Weights of a small mixture-of-experts language model, trained from scratch on English Wikipedia: width 768, 116M parameters.
Below are experts of layer 5 (counted from 0) of a mixture-of-experts language model. Rows are named router (the router's row for the expert), up (a neuron's input weights, with its number) and show model dimensions 512-639. Each number is 50 + 15 x the weight over its row's rms, rounded and kept within 0 to 99.
After each expert's rows: "mostly gets" lists some tokens that are sent to it at least half of the time; "gets" lists some tokens that make up at least twice as much of what it gets as of all text. This comes from a sample of Wikipedia text that the model never trained on. Tokens count by the router's weight.

# expert 12
router:51 50 55 78 28 63 47 47 67 73 63 35 44 40 70 46 56 58 69 32 53 42 39 32 56 58 60 21 58 51 49 36 78 69 36 70 42 39 78 79 60 54 61 48 46 26 54 84 43 58 56 31 47 46 40 44 51 33 62 49 62 16 46 57 63 31 71 44 78 15 51 58 36 47 47 43 43 66 42 45 28 55 46 31 53 60 43 60 86 47 49 46 18 45 54 51 85 32 57 65 67 50 51 36 70 74 57 47 83 32 61 46 66 62 39 56 55 46 36 17 60 47 48 34 35 52 30 51
up3:68 46 34 49 57 70 68 95 48 50 40 17 69 48 63 54 55 78 59 50 38 38 42 71 48 50 75 21 40 17 53 49 58 50 40 51 31 44 39 74 41 62 46 69 69 75 55 45 23 50 45 69 17 22 61 22 62 60 74 46 61 45 38 35 48 41 59 91 74 22 51 39 48 60 56 47 43 75 28 73 39 66 45 46 44 56 68 65 25 62 60 62 72 69 63 80 40 54 52 43 65 60 29 71 45 51 48 54 56 49 51 23 59 40 29 38 61 74 67 35 37 47 31 56 31 71 43 67
mostly gets: " La", " re", " Fo", " Ti", " la", "La"
gets: "\n", "ta", "la", "a", "na", " La"

# expert 30
router:41 44 42 37 54 33 26 45 82 40 44 49 66 29 34 63 46 64 46 50 63 52 53 56 71 62 58 74 41 69 58 47 56 57 53 59 36 36 34 56 65 57 40 56 62 70 47 48 60 51 76 65 84 30 35 43 76 56 50 55 60 62 66 49 20 55 62 40 54 42 55 45 47 38 42 44 57 58 58 50 34 76 59 65 52 68 40 25 62 31 37 66 34 59 42 46 64 42 63 49 25 44 63 50 39 24 43 48 53 32 51 61 71 11 30 40 42 48 42 53 54 30 58 58 43 50 49 49
up0:55 66 55 54 75 48 25 40 50 51 57 61 52 64 67 49 36 42 56 77 34 15 39 24 58 54 79 51 54 54 30 47 47 63 49 45 50 52 67 57 56 23 33 45 42 46 41 63 57 23 82 54 85 62 48 54 45 38 51 68 62 40 74 19 45 31 61 70 49 69 43 77 60 65 65 65 51 61 65 39 48 36 46 26 55 15 53 57 44 17 39 56 72 53 40 48 37 28 68 25 36 51 57 89 61 62 30 54 71 20 38 61 52 49 44 53 58 63 58 60 65 80 37 60 45 64 52 45
mostly gets: " Coordinates", " Website", " Genus", " Born", " Clade", " Phylum"
gets: "-", ")", "\n", "\"", " Born", " Location"

# expert 24
router:67 55 44 68 42 65 64 78 42 70 40 55 74 71 48 42 41 60 67 59 77 64 53 61 60 52 52 59 60 42 57 43 53 32 08 55 70 22 54 56 65 53 45 58 56 36 60 49 59 63 72 52 49 41 47 76 64 17 40 53 37 54 44 42 51 50 82 30 46 73 64 57 62 63 41 38 67 30 49 45 48 56 43 41 43 48 30 38 62 62 36 52 30 56 55 46 56 67 50 55 43 38 33 27 56 75 53 50 47 34 41 55 44 43 40 49 46 57 62 50 41 39 52 60 46 59 42 41
up3:38 81 41 39 29 42 48 46 74 58 62 31 37 60 61 46 31 19 60 57 83 25 39 95 65 38 40 73 58 35 53 42 49 39 72 39 72 33 59 38 23 73 49 41 59 53 51 60 43 39 41 35 48 43 35 42 64 13 63 49 78 55 48 51 54 48 91 75 43 53 81 32 28 62 41 59 67 67 52 73 41 48 52 38 50 44 36 52 44 59 42 68 50 88 81 48 61 53 47 59 68 40 37 41 50 61 50 34 41 47 25 57 68 35 39 57 47 62 51 33 49 50 44 41 52 37 26 61
mostly gets: " became", " was", " been", " being", " is", " were"
gets: " was", " is", " were", " are", " be", "ly"

# expert 2
router:50 44 52 28 32 55 58 42 52 39 61 51 48 39 37 47 45 72 46 68 66 44 50 54 66 46 49 39 48 43 49 74 38 44 28 48 18 44 78 57 33 41 25 52 27 31 87 64 51 75 61 66 51 51 54 51 62 77 44 75 39 71 57 41 30 35 64 36 73 50 61 37 65 31 46 39 28 66 84 76 69 37 55 41 66 66 44 43 41 53 65 27 48 56 59 50 41 56 58 57 20 40 54 84 47 58 65 38 34 44 35 54 73 39 55 46 35 38 25 31 81 50 45 43 62 41 36 38
up0:29 60 50 66 51 46 35 67 68 38 56 65 33 50 68 28 53 55 55 58 23 48 64 54 50 76 41 09 23 63 48 66 40 60 13 44 56 57 39 50 40 47 45 22 55 55 66 61 23 80 33 57 33 51 52 76 40 47 51 52 45 36 46 60 43 75 31 73 37 56 74 63 40 48 39 54 48 62 69 71 78 57 85 52 62 54 12 44 34 46 34 59 59 28 56 36 46 44 58 46 55 65 85 31 58 51 57 50 39 40 48 49 48 52 72 44 46 80 77 38 74 81 53 31 76 60 52 54
mostly gets: "%", " one", " per", " some", " all", " each"
gets: "%", "s", "-", ")", " one", " all"

# expert 22
router:55 43 47 62 51 76 29 57 61 72 36 40 70 47 52 46 59 63 68 79 68 30 53 41 51 54 37 32 44 43 30 65 74 68 71 52 58 63 49 66 60 59 65 23 55 52 25 72 52 53 34 32 71 50 62 35 44 56 43 70 51 53 51 33 64 68 64 63 29 66 45 46 60 53 62 57 47 37 74 31 39 53 60 45 62 70 69 63 49 76 65 42 57 61 82 68 27 35 57 26 52 64 48 48 38 68 51 59 47 56 69 42 33 41 39 48 73 65 66 51 84 64 60 45 33 57 41 38
up3:60 42 76 27 28 86 43 36 56 38 17 57 58 53 41 41 32 72 48 49 80 25 42 47 36 76 58 45 59 29 67 38 36 45 43 27 38 29 32 25 46 42 53 53 22 37 49 28 55 58 77 36 55 45 74 41 19 61 54 74 81 23 38 28 46 25 52 33 47 32 71 51 31 68 05 53 62 49 54 44 23 73 38 36 41 54 53 58 77 73 23 32 70 58 25 59 64 35 48 50 43 46 42 59 45 59 38 24 54 45 54 64 38 85 22 46 34 50 50 58 60 58 41 46 64 83 38 31
mostly gets: " 18", "000", " 21", " 10", " 34", "00"
gets: "0", " 1", " 0", "3", " 2", "2"

# expert 13
router:40 35 50 48 73 43 38 83 81 49 34 51 79 34 37 35 17 57 37 55 67 46 73 41 57 63 56 28 47 59 58 62 48 40 38 35 37 20 65 73 57 57 58 56 73 50 40 60 75 55 63 33 64 79 26 52 75 40 68 49 40 70 45 41 51 32 65 66 61 43 52 35 44 48 42 37 43 46 49 29 28 56 61 29 27 45 60 57 68 52 42 40 31 56 56 39 40 51 59 52 33 35 44 40 63 63 27 14 54 40 39 43 50 45 24 28 29 46 52 18 94 74 61 66 18 54 21 46
up3:58 41 67 49 49 35 36 48 56 63 55 49 69 36 59 54 29 73 55 55 41 73 56 62 54 37 61 80 65 24 54 54 38 34 53 55 44 41 69 69 43 66 72 60 48 51 70 55 46 48 55 46 52 53 44 62 77 39 49 72 65 45 48 52 67 72 54 75 35 67 58 15 31 62 53 56 49 68 55 54 22 60 59 49 56 54 64 50 56 69 25 21 34 59 69 56 88 42 62 29 72 55 50 57 07 49 33 72 50 72 71 59 34 52 74 18 34 55 31 31 56 57 54 50 71 51 45 75
mostly gets: " Jones", " Singh", "berg", " Berg", "kar", " Smith"
gets: "i", "n", "a", "o", "u", "e"

# expert 21
router:76 27 59 55 35 46 54 54 74 62 53 22 53 18 33 41 57 40 34 21 46 44 56 67 53 58 77 57 50 52 52 76 54 60 20 40 44 36 85 70 67 66 44 53 36 46 61 48 65 57 48 40 43 42 50 60 51 39 51 69 40 32 62 52 61 78 51 20 76 27 76 62 46 86 52 30 79 62 77 54 22 72 88 45 46 45 53 30 54 52 34 37 39 33 55 55 27 45 58 74 62 00 40 60 56 38 62 20 28 56 69 63 53 30 36 19 57 62 34 34 60 29 43 47 38 42 26 43
up0:55 69 24 43 42 88 43 31 55 62 34 37 50 72 52 58 68 48 30 12 79 53 57 64 46 56 51 45 60 49 32 66 45 67 56 53 52 36 60 43 65 44 49 44 58 63 67 16 45 25 43 24 68 33 60 76 73 43 41 40 54 58 49 37 38 59 37 27 41 60 08 33 66 37 46 64 57 39 49 69 63 57 46 60 52 31 92 60 62 39 55 85 61 44 58 42 34 26 39 63 42 32 77 60 54 39 56 67 47 61 45 56 72 38 36 43 59 34 49 46 56 26 71 57 64 51 37 44
mostly gets: " un", " s", " Li", " We", " i", " Su"
gets: "'", " I", "I", " he", " s", " had"

# expert 28
router:79 33 43 40 61 38 54 55 54 60 67 13 70 25 51 40 27 63 55 55 43 54 33 26 40 86 52 48 64 54 49 65 59 63 77 42 47 24 60 61 47 73 64 54 58 47 84 50 61 34 63 61 51 52 53 46 69 52 41 48 47 52 44 31 54 74 85 72 55 29 45 39 63 71 53 54 73 71 40 53 54 53 42 22 35 63 57 34 60 70 68 40 29 58 68 63 40 27 62 49 60 42 32 72 10 50 35 33 59 56 72 59 38 49 15 20 45 27 54 31 38 22 76 31 29 70 22 46
up3:47 60 40 67 32 41 54 40 43 63 47 25 71 30 50 46 49 58 65 48 49 55 54 54 72 37 69 62 73 20 57 51 56 73 57 44 37 49 47 66 46 43 68 52 31 43 51 19 37 56 39 39 59 36 69 33 51 47 44 42 61 83 41 38 44 28 53 24 50 59 86 71 57 66 46 28 52 44 20 47 49 52 39 45 39 69 23 46 24 64 59 50 37 42 39 21 56 68 80 59 61 58 60 48 25 38 53 57 08 43 41 69 35 18 46 46 76 40 44 85 46 60 45 37 35 38 59 70
mostly gets: " Ni", " ra", " Ya", " Ja", " Ra", " Bi"
gets: ".", "\n\n", ":", " of", "\n ", " Ni"

# expert 16
router:65 34 39 63 31 65 62 48 48 42 64 22 43 60 73 51 57 69 73 73 40 39 78 70 73 45 57 31 22 54 56 69 65 34 40 28 25 26 54 59 52 41 40 34 35 38 71 60 32 51 57 47 54 70 47 41 48 40 89 64 66 43 42 50 62 62 72 39 61 51 72 27 79 57 28 29 40 65 50 53 55 58 74 68 57 86 48 53 71 29 38 53 46 48 59 26 39 45 76 35 23 73 47 52 51 86 59 44 42 43 41 40 53 43 42 38 58 49 56 37 68 57 54 63 48 65 47 52
up3:56 42 59 69 15 59 31 34 50 66 78 56 40 46 20 69 57 50 52 86 65 54 78 69 55 46 50 48 58 30 44 50 54 56 55 71 45 67 38 69 63 61 53 60 35 43 71 37 36 42 64 50 33 37 56 38 36 64 83 57 65 24 51 34 38 44 33 47 50 59 31 46 30 41 49 48 45 72 44 41 56 49 83 47 71 22 46 44 59 64 27 27 60 53 24 57 27 38 56 56 50 25 48 53 57 65 37 50 62 46 46 70 58 29 63 36 61 41 64 45 61 42 55 40 63 39 62 52
mostly gets: " +", " Result", " medalist", " ±", " *", " FW"
gets: "|", "=", " |", " +", " not", " *"

# expert 1
router:60 29 34 63 60 47 47 52 57 37 41 47 79 57 52 62 58 40 54 71 39 53 93 28 57 24 35 38 45 38 57 43 68 65 30 27 37 33 34 55 46 51 57 43 46 32 19 58 49 49 77 92 52 61 70 57 57 41 35 58 34 36 44 32 67 86 60 56 55 30 68 71 61 41 45 73 49 52 46 24 32 49 33 48 51 63 61 45 55 52 64 47 19 48 74 53 48 36 50 30 40 45 46 55 71 59 54 40 85 24 47 60 58 48 11 25 34 77 46 70 66 43 33 45 36 62 55 69
up3:54 19 99 32 53 58 70 66 48 33 72 47 60 71 44 45 55 48 75 56 89 45 61 53 31 38 60 63 48 71 60 53 67 90 76 45 25 31 35 16 53 58 59 57 60 68 67 29 58 34 31 46 47 38 53 32 71 48 52 37 74 44 58 54 49 41 48 55 60 61 66 83 20 48 42 52 39 45 55 80 31 58 31 45 47 37 67 67 48 66 61 66 40 65 54 35 50 47 66 34 66 39 38 80 76 22 39 28 49 52 52 39 43 50 49 58 52 70 60 31 63 49 45 63 66 61 56 59
mostly gets: ",", " but", " man", " if", " although", " though"
gets: ",", ".", " (", ";", " but", " that"

# expert 8
router:54 64 42 70 49 66 42 51 52 43 46 63 51 32 68 53 44 27 88 40 60 65 64 40 58 99 28 48 53 40 51 55 17 99 40 39 41 52 59 33 50 59 40 60 53 50 64 39 52 75 51 48 62 54 48 42 74 53 65 62 41 48 75 45 61 63 42 68 57 35 57 62 59 50 44 65 59 74 39 63 37 58 35 29 10 76 51 22 55 65 71 54 54 52 87 33 74 54 55 59 54 57 55 58 77 50 65 74 66 55 58 35 73 26 45 30 45 62 53 46 61 45 56 69 53 60 37 40
up3:39 38 34 18 55 17 48 40 50 35 83 47 49 51 48 29 48 59 39 41 58 56 65 42 48 88 35 80 39 64 31 33 58 19 66 20 73 62 56 62 42 64 52 52 63 83 61 46 50 44 72 23 73 55 51 43 52 58 64 43 45 53 32 54 49 51 89 67 43 35 48 40 35 37 52 02 58 64 61 48 51 49 55 44 53 67 51 31 54 45 32 53 48 55 52 33 25 35 80 67 38 47 40 46 51 47 39 71 58 42 60 51 68 36 41 38 65 64 46 47 46 58 54 18 57 51 61 37
mostly gets: " |", " ft", " just", " \\", "″", "\\"
gets: " |", "|", ";", "  ", " /", ":"